config.yaml
num_hidden_layers: 8
experts_per_token: 4
d_shared_expert: 0
balance_bias: false
num_key_value_heads: 2
norm_place: "pre"
qk_norm: true
attn_scale: 0.102
init_std_qkv: 0.0426
schedule: "wsd"
final_lr_fraction: 0.0
batch_tokens: 65536
max_seq_len: 256
z_loss: 0.0001
max_steps: 4027
Below are experts of layer 4 (counted from 0) of a mixture-of-experts language model. Rows are named router (the router's row for the expert), up (a neuron's input weights, with its number) and show model dimensions 0-191. Each number is 200 + 30 x the weight over its row's rms, rounded and kept within 0 to 999.
After each expert's rows: a language model's description of what the expert responds to. This comes from a sample of Wikipedia text that the model never trained on.

# expert 39
router,231,200,217,152,228,147,188,225,187,245,213,223,230,183,159,154,207,189,228,165,269,188,220,186,231,129,195,166,205,178,176,230,207,249,201,227,190,222,185,169,173,226,179,218,195,185,187,249,173,211,184,187,225,220,185,255,215,165,191,217,181,221,223,211,175,200,196,176,225,220,263,220,133,203,261,208,181,200,250,268,194,187,185,192,247,205,174,174,180,264,209,211,178,238,230,216,202,156,237,169,200,148,183,234,233,205,236,187,174,164,162,195,199,211,195,194,193,218,229,195,229,188,215,220,179,262,219,265,187,207,243,207,261,181,184,187,217,160,220,239,209,218,203,172,228,173,169,193,210,205,235,208,198,209,249,226,202,223,204,190,205,210,167,143,237,181,189,190,217,184,170,268,121,178,169,171,156,231,245,232,207,176,181,168,243,222,233,264,241,156,205,234
up0,208,213,154,184,193,235,210,194,175,190,231,189,246,256,215,184,221,240,193,238,189,286,203,214,226,197,126,181,173,222,230,202,217,165,186,184,249,164,217,159,257,237,197,157,185,144,247,192,202,213,163,209,185,219,215,209,153,193,194,202,183,182,162,194,289,210,214,196,149,226,197,201,177,215,152,221,215,184,186,197,155,139,216,190,193,225,254,263,224,189,166,177,176,215,189,192,198,241,154,163,231,274,218,158,205,207,222,166,207,195,249,170,178,216,241,162,172,158,214,139,157,219,189,218,175,185,206,213,226,164,173,249,176,195,246,167,203,216,222,181,162,193,204,183,174,237,214,236,158,207,213,212,165,224,190,206,195,247,204,234,214,191,213,236,182,184,149,178,230,137,185,217,191,177,234,210,216,223,137,197,192,236,185,240,176,145,210,212,204,205,184,165
up1,205,212,150,222,189,224,176,235,221,169,196,210,208,156,196,96,260,233,199,205,214,203,182,201,208,146,218,229,230,213,193,266,158,258,210,182,199,198,230,138,187,197,191,220,205,176,239,205,185,180,173,222,211,230,187,203,214,162,173,199,167,178,187,171,221,190,217,204,209,254,191,160,216,223,192,181,247,258,243,174,159,172,204,215,176,199,173,137,180,169,168,184,142,199,216,160,186,185,151,169,192,222,219,185,244,226,222,170,168,205,203,183,209,228,180,184,211,155,199,155,197,231,189,236,145,208,197,205,227,249,217,245,181,170,198,231,217,143,183,167,195,126,205,186,210,263,210,194,223,190,228,203,201,251,187,189,181,180,175,225,234,216,219,275,205,195,233,163,200,157,178,209,169,216,220,235,140,263,233,204,248,204,209,120,249,191,198,221,217,213,211,207
Numbers and digits

# expert 36
router,249,203,210,208,225,201,250,264,175,186,192,191,233,195,243,172,230,149,150,168,218,159,214,216,169,218,154,209,228,263,178,178,185,249,185,167,209,245,196,169,232,239,167,179,200,178,249,160,190,160,188,154,149,244,220,167,238,192,233,178,238,166,237,175,179,223,161,221,211,186,201,210,151,164,148,282,261,223,238,233,187,253,206,215,221,231,236,222,167,197,213,215,234,208,160,213,226,193,221,218,180,201,201,192,198,213,189,221,194,211,180,202,250,168,206,211,218,217,156,228,172,161,172,152,223,185,182,147,220,190,139,225,200,218,231,219,197,220,138,151,152,176,237,197,168,246,206,200,217,239,178,204,273,181,187,241,209,199,176,208,196,234,225,197,226,215,212,165,208,192,231,191,195,227,208,230,237,176,263,162,180,166,179,182,244,179,166,213,192,196,219,215
up2,231,173,122,232,210,175,217,205,175,145,239,167,215,165,191,192,190,227,172,178,182,213,168,213,222,169,231,176,194,145,241,241,205,260,228,175,228,250,141,170,288,204,211,188,223,177,241,147,153,219,269,157,137,214,246,214,209,224,199,216,161,188,258,196,197,200,219,171,185,247,224,201,181,152,210,205,191,185,171,150,173,201,209,198,162,202,201,209,170,180,172,194,198,212,156,154,252,233,191,178,191,174,166,205,155,148,163,183,195,202,183,206,220,181,241,219,230,157,176,173,202,175,170,180,200,240,167,225,168,223,213,273,189,174,249,183,199,150,219,200,224,193,213,196,172,213,175,216,181,232,173,146,183,212,198,199,193,236,191,245,173,229,211,229,217,241,169,234,124,202,245,176,203,170,200,208,213,226,205,182,152,192,181,189,184,184,217,217,175,198,157,167
up3,179,236,194,162,154,250,231,194,216,173,197,161,202,222,135,185,177,244,175,217,218,212,223,221,199,225,207,208,188,165,201,208,188,203,181,173,237,184,183,177,169,179,204,153,202,140,142,161,220,199,230,230,204,148,212,243,187,129,243,187,245,239,195,160,248,215,202,221,152,154,189,267,156,175,216,179,224,220,160,180,245,186,189,175,195,133,169,196,204,203,245,215,193,235,200,209,151,208,170,170,218,192,236,278,200,119,180,171,200,193,183,207,182,190,209,142,209,223,230,185,222,227,254,145,137,229,181,191,252,141,197,216,198,163,243,191,191,198,190,188,183,208,169,207,159,226,185,209,188,176,204,240,193,226,224,205,205,140,245,167,178,211,215,206,191,209,181,189,227,236,201,199,213,180,150,203,216,183,175,196,166,205,203,232,219,176,173,125,171,153,182,175
Commas and opening parentheses

# expert 37
router,199,148,220,229,146,211,226,191,254,195,216,225,167,168,211,175,178,187,246,192,170,223,216,178,175,166,217,256,183,234,229,163,209,235,195,152,221,214,219,220,190,187,212,202,207,252,182,205,147,165,209,191,207,198,168,203,189,143,190,210,182,155,180,201,192,222,220,224,243,245,206,215,186,227,136,137,270,188,186,229,164,185,190,209,193,182,205,124,219,195,260,169,147,214,244,164,240,204,212,244,175,207,210,198,244,178,233,197,187,236,240,206,195,233,198,152,153,158,214,219,203,216,160,225,253,173,174,144,212,172,215,217,204,208,148,206,153,230,168,263,224,210,199,239,252,158,170,235,185,223,224,205,218,201,200,216,261,170,189,222,234,147,246,248,223,250,206,218,187,199,193,178,235,175,209,222,195,222,153,218,216,243,222,206,223,156,218,180,210,199,225,146
up0,205,162,193,224,225,176,225,210,189,169,145,240,224,162,161,243,158,157,166,210,185,220,235,215,196,123,220,239,235,230,224,206,234,256,176,229,231,207,188,139,177,161,198,210,220,198,192,216,248,178,145,190,150,227,231,215,227,165,164,222,180,172,161,199,183,212,211,194,245,264,137,130,192,175,190,253,212,243,266,225,223,149,224,189,167,216,186,142,237,190,215,214,197,164,213,213,148,247,209,206,146,182,192,229,192,211,242,157,224,230,162,205,183,203,150,208,213,203,180,221,235,152,196,191,228,195,208,245,180,150,254,216,235,176,139,172,199,204,254,193,236,195,212,189,205,182,240,177,215,193,223,146,244,209,181,221,254,168,177,202,228,233,154,224,203,177,208,198,218,223,181,194,207,162,161,176,224,196,208,212,221,185,178,197,207,195,227,174,192,183,163,197
up1,252,230,225,179,177,219,260,247,212,224,196,209,148,187,193,173,175,209,195,208,227,215,226,208,231,212,198,246,265,210,244,236,184,238,243,193,169,230,193,214,195,181,246,148,172,220,239,163,194,195,237,208,164,196,197,177,188,197,231,220,175,176,221,246,216,191,251,218,206,233,168,214,166,174,205,214,226,189,168,177,249,213,186,211,171,240,222,159,153,247,197,237,157,203,194,169,227,268,213,227,247,266,216,164,203,130,182,152,198,192,232,169,194,205,200,224,281,179,233,189,229,208,202,162,224,148,157,159,187,190,130,160,189,223,214,238,157,183,200,200,206,162,196,190,253,187,220,173,166,178,204,197,215,158,161,192,211,140,206,187,233,195,164,196,165,196,216,206,222,177,171,134,170,195,225,236,242,207,198,241,153,147,191,222,242,232,201,184,215,211,185,186
Word-initial fragments

# expert 59
router,202,208,209,183,189,198,199,244,227,197,172,200,218,217,155,235,228,230,236,194,206,194,206,180,174,227,171,228,219,220,234,211,211,200,218,178,149,189,209,250,247,182,219,180,223,176,169,256,221,231,199,215,223,221,203,213,218,180,202,169,149,154,239,156,215,177,215,217,229,233,243,245,251,247,248,136,230,271,231,176,243,143,229,178,202,179,196,228,212,162,227,246,212,152,216,202,199,194,198,184,177,195,174,203,200,193,176,156,181,205,200,257,207,186,214,224,206,203,232,218,175,253,168,205,214,187,199,134,205,265,175,155,252,210,171,177,200,253,176,186,223,182,216,239,155,186,181,212,191,204,227,193,214,241,197,189,202,159,176,131,245,118,246,119,251,214,223,213,257,183,212,217,208,154,205,233,221,182,182,262,206,208,192,186,228,175,242,188,196,199,208,157
up0,214,129,152,209,209,287,222,136,199,199,168,185,202,161,179,223,233,257,175,194,249,185,284,228,214,205,207,214,174,186,209,223,219,229,218,210,218,201,191,199,206,207,183,177,236,149,174,170,216,144,245,175,210,260,280,251,190,168,188,195,183,203,227,209,199,187,224,264,157,232,206,155,225,215,205,197,214,255,190,217,201,218,177,200,173,155,172,189,223,165,194,231,202,218,140,226,249,277,205,192,201,238,173,171,157,177,231,208,247,224,249,235,228,177,235,215,191,158,153,215,187,224,208,203,189,211,186,225,196,234,184,164,224,145,186,166,254,154,171,218,167,192,233,193,184,227,219,201,175,185,198,193,198,185,239,203,199,219,178,217,243,194,206,235,225,241,176,192,199,223,234,188,215,166,228,243,212,210,246,247,177,232,176,165,160,191,183,187,155,196,219,188
up1,180,238,201,204,117,172,229,227,209,174,166,185,201,217,208,194,197,202,183,154,288,196,169,175,260,153,169,223,215,201,145,248,209,214,220,220,209,205,169,187,246,221,192,186,190,149,203,193,181,199,190,219,210,193,264,255,239,183,212,211,160,199,176,198,246,192,217,173,245,233,206,204,199,207,194,213,209,203,215,226,240,187,214,148,218,144,195,180,218,109,170,140,191,191,239,163,195,244,200,174,203,202,175,172,164,198,197,173,236,221,154,241,165,194,214,209,192,175,226,225,215,197,180,225,192,246,206,217,195,198,207,253,237,238,158,190,177,190,159,186,196,171,210,200,204,197,261,187,213,236,181,228,204,216,209,228,248,178,171,273,223,181,241,222,144,214,222,195,220,229,177,125,247,193,193,251,129,280,240,207,167,199,228,205,205,214,221,185,212,199,206,185
Function words after verbs

# expert 32
router,172,191,223,123,186,175,148,227,178,198,245,202,227,171,176,208,167,233,186,179,239,189,232,198,240,164,149,142,187,144,182,185,207,256,212,186,208,198,185,200,225,165,158,183,165,183,249,244,186,220,215,155,211,177,142,249,241,203,204,212,176,181,260,189,205,240,207,147,220,228,227,179,161,221,239,182,169,202,187,233,211,188,179,160,213,206,193,193,160,253,214,217,174,202,238,166,213,218,161,173,259,187,226,192,222,229,258,178,170,205,192,228,159,203,210,226,221,197,192,220,233,161,217,180,216,234,253,241,200,167,226,196,241,212,170,220,231,163,196,154,195,195,214,150,124,210,185,195,204,208,257,217,199,179,245,220,178,181,262,218,180,239,186,155,214,172,173,174,253,244,177,204,204,177,203,190,162,189,224,257,237,196,164,216,209,202,202,247,175,144,165,173
up0,204,202,190,196,206,202,205,162,172,188,170,226,237,158,154,172,264,239,202,126,230,200,202,173,182,198,183,207,211,213,199,199,194,197,155,219,180,229,180,195,203,161,165,218,213,152,170,162,196,136,179,135,231,213,252,218,203,199,222,167,257,220,191,245,213,247,199,196,244,201,167,180,234,212,212,191,183,240,174,157,233,175,199,180,202,137,194,234,214,216,195,207,173,236,179,271,233,210,210,124,187,199,168,119,177,200,200,191,173,215,202,155,171,197,141,173,146,228,196,211,169,190,166,200,171,194,233,138,197,158,242,191,188,208,163,227,210,203,225,168,165,234,189,204,178,228,206,175,221,226,170,210,248,259,156,153,168,165,165,170,187,179,169,215,203,197,190,127,245,166,214,190,160,186,160,182,228,180,227,218,169,191,160,168,236,177,211,188,231,210,168,166
up1,237,246,211,217,189,190,235,248,199,145,219,207,205,230,213,167,278,169,196,228,187,191,170,191,253,235,206,214,184,192,254,192,211,197,185,199,209,201,178,219,186,228,194,168,133,244,216,203,221,224,195,147,177,175,232,218,148,197,176,212,147,159,229,238,244,176,178,256,197,216,215,191,226,183,177,206,182,170,185,192,205,239,207,190,248,262,128,267,230,180,207,207,160,191,202,192,206,203,268,177,167,222,205,181,231,175,180,185,220,200,269,155,190,250,235,226,194,171,175,143,187,175,232,265,172,203,231,174,222,246,193,158,183,195,257,156,210,202,186,224,185,172,201,255,183,225,205,203,241,184,155,206,198,212,186,231,262,203,230,176,198,206,180,234,229,196,143,242,188,229,212,222,194,219,192,161,183,198,147,231,212,187,218,243,180,215,234,190,242,220,245,240
Numbers in tables

# expert 6
router,160,215,224,166,199,183,180,194,214,237,249,251,263,236,222,182,158,138,247,183,236,207,214,185,169,217,249,233,156,167,198,213,193,217,205,198,202,191,235,240,187,183,185,203,183,248,247,218,241,214,165,218,185,209,173,176,145,141,196,203,191,202,186,181,211,141,236,212,202,211,240,224,146,134,164,222,190,169,228,190,148,226,215,176,223,214,206,251,258,233,183,216,202,267,226,181,120,168,175,172,146,170,230,196,194,199,202,187,217,208,210,183,233,194,236,164,224,169,165,164,184,182,191,202,187,172,186,252,174,284,200,156,170,213,203,184,218,175,180,210,248,229,176,171,166,177,261,196,207,191,210,233,185,168,204,198,171,198,219,250,182,228,152,193,217,238,221,145,197,218,186,203,254,222,223,201,176,208,248,162,203,203,214,194,225,245,217,185,163,155,212,186
up3,226,204,159,202,185,207,229,202,174,230,199,209,244,182,119,175,285,233,209,204,236,206,220,236,108,201,160,210,205,251,198,225,205,246,220,202,204,172,201,220,140,185,236,185,197,157,174,230,252,191,204,205,215,220,246,217,196,207,222,188,252,217,187,257,164,175,244,201,144,223,196,205,202,178,231,198,192,176,190,184,184,172,271,202,174,264,211,165,189,216,189,133,199,196,232,221,183,206,187,224,187,204,219,213,169,217,225,216,227,192,175,171,199,219,163,196,198,127,205,247,169,194,174,158,220,173,122,160,221,175,221,188,155,205,232,227,189,168,207,210,207,177,200,235,218,216,229,219,153,188,194,205,189,236,127,238,207,229,150,154,193,209,217,212,222,223,146,186,186,230,171,193,200,102,176,220,191,154,204,194,192,205,214,216,246,174,207,202,198,169,234,207
up4,201,215,195,191,169,194,191,153,194,144,186,197,189,193,234,183,115,165,222,194,224,239,244,223,236,229,222,201,209,206,262,198,163,170,223,209,229,233,230,204,174,182,202,171,226,256,188,237,159,203,205,191,194,212,196,181,189,207,181,161,213,228,197,248,192,238,212,226,197,184,198,223,160,166,250,250,170,183,121,159,211,222,192,174,142,191,192,188,186,170,108,158,221,223,218,186,227,222,229,183,200,179,208,167,187,153,225,183,265,207,204,207,191,219,260,214,206,177,233,249,189,260,178,260,196,159,191,231,222,202,215,213,170,210,181,199,201,195,154,177,190,188,262,271,235,162,237,244,255,161,200,189,223,212,189,238,195,197,246,216,194,189,205,160,217,155,157,221,196,143,219,223,214,225,190,204,188,186,150,174,208,233,216,192,230,217,192,129,172,216,156,219
Dashes in number ranges

# expert 63
router,196,218,171,187,191,267,147,219,185,187,167,198,215,164,195,171,239,233,141,145,224,196,189,200,213,147,148,243,207,178,191,167,177,245,206,201,204,213,181,150,215,201,156,175,186,187,212,188,164,217,184,219,189,243,198,218,194,160,216,235,204,252,200,174,180,217,259,226,184,204,201,258,234,223,186,225,200,235,234,203,236,248,196,239,223,224,161,148,248,187,151,231,144,155,164,193,166,184,273,238,190,229,183,187,148,218,173,168,209,199,171,213,191,209,210,245,212,139,189,185,227,162,178,164,223,237,213,153,210,198,214,233,168,203,208,161,226,195,211,179,252,185,222,177,206,218,215,204,177,222,238,207,268,197,161,199,236,211,159,180,197,269,210,282,194,160,247,173,254,172,189,212,149,202,212,214,186,211,229,170,204,180,185,207,228,191,233,155,211,186,211,154
up2,198,237,202,172,190,220,164,142,209,198,212,232,209,204,243,181,163,196,240,135,156,194,219,236,196,217,217,188,151,219,227,211,189,214,179,165,243,202,205,178,220,220,251,172,193,247,212,201,242,200,182,147,177,195,229,204,183,198,214,242,176,175,185,224,228,231,221,259,128,177,174,154,200,220,216,183,225,151,171,212,215,192,169,181,177,141,165,252,215,192,199,215,174,217,226,216,230,199,200,171,231,187,136,170,215,173,247,122,202,202,269,211,214,195,166,227,207,170,219,193,176,196,211,217,256,231,225,206,215,269,211,160,210,182,131,196,209,148,161,220,181,218,163,205,203,194,250,190,190,186,153,213,210,231,200,180,260,242,186,182,171,206,133,206,209,245,232,200,207,201,204,196,233,156,127,193,156,204,240,232,202,195,177,214,236,216,244,196,140,201,164,231
up3,211,188,206,231,216,191,238,209,191,186,263,218,188,193,190,237,208,224,184,190,157,218,146,223,110,194,176,237,198,245,201,274,210,158,167,203,235,177,168,141,235,197,131,266,219,150,228,231,293,212,258,198,226,223,265,224,217,218,231,182,217,189,183,171,205,187,207,194,169,184,213,202,184,174,207,232,211,229,203,242,202,203,242,204,213,159,214,221,151,231,217,194,160,225,182,209,194,193,182,183,168,187,198,219,223,155,226,179,188,198,219,232,205,217,147,215,184,250,160,211,138,192,203,178,159,211,168,202,195,194,179,187,250,199,216,199,191,148,264,209,137,232,218,188,181,204,233,190,218,231,187,245,154,197,158,197,178,191,194,185,240,184,256,149,154,195,172,155,205,232,180,141,204,215,203,219,156,180,192,206,196,198,187,167,198,183,215,211,211,181,168,133
Closing punctuation and pronouns

# expert 7
router,176,261,178,190,226,198,206,215,216,206,146,187,186,175,152,218,177,198,186,205,206,188,189,184,172,244,257,138,205,179,157,201,190,209,172,121,192,186,252,220,208,216,230,268,189,247,237,235,191,201,223,157,230,203,203,180,214,245,170,165,235,184,187,158,158,179,239,225,169,210,219,271,207,202,223,180,242,182,205,207,224,189,157,205,208,185,189,214,265,230,244,224,252,249,192,239,149,198,245,210,197,249,191,217,214,156,170,168,149,208,222,200,224,187,235,179,227,183,194,212,245,201,187,173,210,188,228,204,178,233,156,217,191,238,222,146,162,219,240,179,249,192,149,195,212,212,209,204,177,195,179,222,184,223,184,233,188,250,164,171,161,176,152,149,203,182,227,248,216,222,198,170,208,224,178,192,196,149,209,230,236,176,214,231,226,250,156,205,131,232,235,239
up0,240,212,137,253,183,207,202,225,219,176,173,248,198,191,221,165,185,193,196,155,188,260,227,168,158,175,93,246,265,196,216,220,190,157,179,141,222,207,207,193,177,202,216,243,210,171,216,225,227,157,206,174,183,268,214,204,172,246,209,185,208,185,197,217,185,257,230,167,164,209,156,231,221,151,230,220,200,228,223,213,153,236,198,231,197,192,194,141,220,167,223,168,228,151,145,184,122,192,202,233,245,218,163,226,183,180,207,210,186,188,224,241,155,215,205,156,168,175,139,207,177,221,162,231,161,159,230,228,180,195,212,230,200,200,217,183,196,191,160,217,203,179,200,216,253,228,231,205,204,241,216,186,206,218,158,190,169,166,202,171,284,199,197,216,181,204,169,193,190,188,217,235,216,220,180,216,145,209,239,208,178,176,165,205,198,193,162,237,204,192,171,224
up1,253,205,144,174,237,257,218,180,218,158,194,189,236,243,227,182,202,171,210,150,210,158,253,231,219,231,168,197,141,188,239,233,134,197,163,209,210,203,231,199,180,167,131,190,204,189,200,223,201,147,225,189,204,211,229,202,200,182,189,207,229,146,208,216,225,171,239,229,194,186,183,172,170,200,147,229,202,205,175,229,231,148,225,213,138,171,212,191,212,230,213,160,232,252,213,173,178,178,196,166,178,231,184,197,244,214,192,236,217,214,158,251,205,162,210,186,249,182,124,242,207,159,207,205,186,252,234,187,218,125,186,231,199,197,209,234,148,123,202,175,170,213,204,214,199,188,216,184,212,237,215,163,196,228,192,152,177,194,199,158,220,146,187,166,134,190,190,200,228,231,219,166,205,171,212,164,273,207,235,212,168,177,210,202,202,221,148,185,225,204,196,211
Table number punctuation

# expert 16
router,228,178,180,146,189,173,249,162,201,242,234,213,206,200,212,203,246,205,168,203,223,193,172,206,241,216,211,200,179,192,179,199,210,183,265,197,168,178,167,227,160,130,187,203,218,170,168,249,219,192,184,189,216,246,178,227,232,205,161,218,211,156,242,132,229,218,159,197,217,246,221,222,208,187,174,209,160,181,148,203,204,186,214,156,243,144,196,164,226,201,240,171,219,242,189,151,160,148,246,205,174,200,199,221,236,197,244,197,173,217,173,175,209,226,153,164,233,220,263,128,195,199,188,191,198,145,174,228,200,182,156,169,165,239,196,255,227,236,138,249,259,202,167,165,180,210,169,179,216,153,185,211,222,150,202,210,221,157,186,211,184,245,204,149,172,248,240,214,232,171,167,187,202,189,218,219,166,196,227,187,209,171,175,209,208,222,223,214,159,253,196,191
up0,178,175,160,216,186,186,256,152,197,174,187,214,197,197,192,207,192,171,184,186,237,263,182,227,185,235,220,239,160,141,185,176,195,254,175,178,168,220,148,191,186,186,264,179,223,159,165,188,195,219,233,183,191,180,198,194,170,176,195,203,186,189,198,219,92,214,234,212,128,187,187,220,225,136,246,170,138,204,178,286,217,212,211,184,177,175,220,200,185,170,204,204,268,223,179,201,195,205,207,152,218,139,190,210,203,167,187,154,259,185,218,236,242,202,190,233,233,226,255,148,230,176,179,159,175,196,204,186,166,216,181,215,232,191,203,160,182,194,189,209,198,192,162,241,220,201,186,264,222,190,161,251,203,236,165,232,225,201,193,172,240,195,162,189,203,205,197,217,226,197,188,226,223,190,169,236,203,157,270,182,216,203,239,170,237,161,194,153,193,206,176,181
up1,203,164,165,236,149,202,152,191,208,207,210,189,170,190,206,199,239,203,232,195,141,255,181,199,216,222,184,178,197,159,190,180,182,173,226,160,220,207,181,231,184,172,204,157,202,134,184,201,188,173,162,198,156,175,202,160,188,159,229,197,223,211,217,230,233,205,230,195,240,231,224,166,199,217,201,208,237,206,192,200,214,180,236,260,190,182,225,155,224,161,172,156,192,253,144,191,190,208,253,200,306,190,241,154,153,168,199,194,246,183,235,230,208,227,228,192,250,196,170,144,191,236,166,228,197,178,216,210,194,223,201,207,235,205,170,216,193,206,230,149,185,176,245,254,194,183,179,222,188,250,166,165,248,164,241,197,204,212,204,198,210,213,181,158,155,180,134,217,183,157,222,199,160,251,222,175,235,177,190,136,157,181,196,213,248,246,244,226,224,173,185,156
Units and numeric symbols

# expert 4
router,201,157,201,208,175,196,211,181,181,211,179,144,201,239,231,165,211,212,179,172,196,194,225,187,162,229,245,178,224,165,168,155,207,233,222,192,206,230,233,208,215,180,157,219,184,199,212,264,176,196,210,202,236,215,243,155,197,193,206,183,191,207,208,156,122,194,240,258,178,198,240,199,186,179,164,181,217,181,247,141,142,164,193,156,192,184,202,187,173,124,175,187,232,198,227,196,188,181,166,205,203,196,234,189,162,180,188,209,193,239,206,200,175,206,198,210,198,221,175,224,226,204,198,247,214,198,185,211,180,242,244,231,263,200,223,178,188,170,139,196,214,169,163,178,179,153,183,244,208,257,260,187,167,167,130,242,207,206,197,159,241,250,157,240,159,249,245,233,230,203,157,220,181,181,230,187,235,220,151,206,203,236,240,235,230,146,161,159,215,243,159,228
up2,223,226,222,174,178,210,223,243,214,145,169,193,239,195,233,158,194,221,254,209,211,188,199,211,207,165,212,260,190,219,222,161,177,227,218,203,214,254,195,174,200,179,226,221,151,160,249,220,203,135,235,206,178,209,183,158,212,184,197,233,228,243,127,226,232,180,206,137,219,227,203,199,134,191,151,238,220,209,189,183,205,184,187,173,182,218,185,178,142,246,217,236,213,198,197,231,128,219,249,170,204,178,174,183,244,243,211,208,200,226,183,173,186,171,170,182,196,157,196,215,218,187,168,152,192,200,240,270,204,181,218,250,213,225,175,164,186,151,125,187,205,198,232,182,234,191,200,209,241,202,219,183,155,226,142,164,222,192,168,244,221,148,175,138,234,185,190,221,172,175,225,231,181,146,230,159,218,179,193,217,202,256,226,203,189,205,209,149,207,196,191,162
up3,258,153,240,166,190,205,201,215,203,196,178,197,269,192,211,215,172,243,232,228,201,212,158,228,180,196,180,167,231,208,193,192,208,195,159,193,183,197,195,187,198,157,188,253,181,135,178,206,226,171,182,178,226,263,251,183,227,201,252,203,240,193,219,164,183,179,281,259,202,206,192,190,196,213,214,173,187,243,225,198,161,183,175,196,255,184,206,172,167,215,198,200,199,222,196,215,149,185,197,158,231,163,138,241,144,194,163,181,221,122,210,222,224,213,253,215,223,232,201,181,224,170,240,171,225,137,216,184,204,225,214,193,226,196,190,163,173,193,162,185,194,156,201,212,211,224,128,216,193,167,174,215,257,151,217,219,184,253,152,226,210,220,249,198,227,225,200,155,213,159,199,233,206,244,194,208,250,162,205,219,132,222,198,143,217,188,194,196,161,149,193,192
Modals and infinitive to

# expert 54
router,221,204,168,226,216,170,232,212,194,209,194,251,209,229,228,214,159,241,173,158,221,197,170,216,178,227,202,215,190,190,190,197,236,197,219,177,177,198,218,241,219,220,146,214,120,148,180,231,238,199,257,230,223,202,182,244,219,219,245,223,213,168,204,171,213,189,191,172,240,147,192,191,204,216,161,219,198,183,249,183,169,203,214,149,157,208,204,180,156,230,162,226,150,146,163,220,175,224,213,203,197,220,140,229,184,199,265,187,212,228,239,180,187,186,250,214,242,227,163,155,223,170,207,188,165,185,157,198,207,157,159,202,160,232,191,150,245,246,234,206,155,197,187,213,159,202,151,231,192,233,183,213,183,185,189,196,191,182,203,194,212,148,167,186,175,276,213,201,264,190,235,220,202,156,136,225,199,225,199,156,170,266,186,216,164,228,210,215,260,250,196,173
up2,216,193,242,166,179,290,206,250,177,169,203,149,211,214,197,179,212,208,177,179,192,191,216,211,139,178,181,144,179,211,227,213,234,197,229,170,193,205,206,205,238,223,175,211,205,212,204,212,229,192,207,238,228,180,175,211,181,164,211,239,223,208,147,150,236,256,163,240,214,215,176,231,217,177,184,193,247,247,252,199,212,177,256,181,195,175,183,213,205,226,218,169,140,195,255,192,190,205,199,189,137,237,195,204,209,200,196,209,208,144,138,237,193,210,144,257,223,213,235,262,184,215,176,230,162,164,190,148,278,193,202,206,161,161,212,250,182,164,159,251,220,189,109,214,196,149,237,215,250,174,196,227,215,192,211,235,217,232,188,212,193,190,237,210,220,168,175,244,204,179,213,192,248,213,204,210,145,243,212,219,184,212,220,187,226,211,211,169,174,163,210,194
up3,184,197,199,177,227,176,238,169,213,201,175,207,150,209,186,191,193,220,228,157,195,203,237,209,174,191,146,190,188,228,226,137,177,194,172,193,228,234,199,218,195,209,157,207,190,207,219,190,191,157,255,122,228,187,228,230,203,224,191,191,213,225,194,220,180,226,186,237,217,250,212,175,200,176,221,238,182,210,178,173,229,148,137,198,214,198,155,204,196,207,215,206,234,253,180,251,155,202,230,115,228,164,135,146,163,214,205,217,230,218,171,173,219,225,218,226,206,247,202,159,182,194,274,225,192,259,225,193,177,183,183,239,208,194,212,185,246,214,172,203,204,212,211,203,221,156,245,238,214,165,177,164,221,174,126,210,156,191,253,203,233,250,161,151,189,220,217,192,224,216,212,196,247,231,175,191,234,253,216,163,168,257,248,215,193,229,235,133,199,199,185,175
Relative words and apostrophes

# expert 21
router,190,161,206,250,203,173,168,138,229,192,196,146,133,212,230,214,178,233,246,226,228,224,195,191,221,181,245,220,192,169,241,187,175,179,211,198,206,235,210,188,209,199,199,165,201,221,252,218,177,202,267,227,224,201,194,189,241,241,191,222,203,208,198,249,136,271,234,179,193,201,181,200,219,178,152,152,207,206,182,162,164,188,193,233,168,209,186,201,222,199,287,185,155,241,267,222,222,191,169,210,189,166,211,238,216,231,202,222,250,148,186,226,245,218,239,216,179,226,162,222,258,161,161,247,220,215,188,180,201,184,226,191,221,138,211,206,208,184,146,177,189,228,158,186,223,135,201,231,206,220,166,171,229,232,210,252,223,220,232,208,246,157,189,194,202,200,189,217,240,173,185,213,185,230,229,190,166,205,150,198,181,249,245,227,166,152,165,224,199,237,229,212
up0,157,156,147,175,248,176,213,231,194,199,231,188,227,238,197,151,183,219,199,212,234,203,181,223,182,192,173,201,171,220,181,172,211,208,206,185,166,177,152,236,229,197,205,215,222,167,274,249,121,211,276,211,198,187,236,229,156,231,163,217,217,191,242,212,183,225,197,223,162,189,189,230,167,196,203,210,217,244,239,204,231,210,223,229,198,232,210,175,213,223,187,202,232,214,185,189,183,241,227,204,222,144,148,222,207,183,188,252,199,178,237,162,181,220,219,162,192,207,140,220,202,149,134,243,199,214,225,234,219,220,205,244,220,210,244,238,125,167,184,170,197,201,211,198,187,241,247,213,190,224,209,215,166,221,106,201,241,211,182,236,205,203,180,193,260,146,147,153,250,206,195,217,252,220,180,214,186,199,203,183,180,198,195,235,188,193,248,167,142,210,185,167
up1,196,211,217,204,130,245,159,233,197,182,188,246,190,251,222,204,199,224,201,131,211,185,196,183,199,209,177,226,229,193,218,95,213,241,199,256,177,224,230,234,228,217,114,194,196,220,153,150,231,197,227,194,205,219,216,196,180,169,203,222,212,210,201,232,206,200,202,296,176,187,205,232,162,199,235,200,202,232,173,157,152,211,202,166,218,216,185,192,199,182,200,216,194,233,241,199,206,250,194,193,217,178,251,218,229,215,168,175,208,170,224,198,259,209,219,230,131,188,173,219,242,144,180,194,146,223,170,171,228,169,201,231,181,215,222,204,207,181,192,157,185,227,243,181,197,241,175,172,222,187,210,245,191,228,154,171,267,206,262,196,221,188,170,215,191,143,188,162,204,163,157,180,194,177,192,201,183,176,210,289,207,170,206,202,177,200,181,201,167,174,171,235
Name-initial capital pieces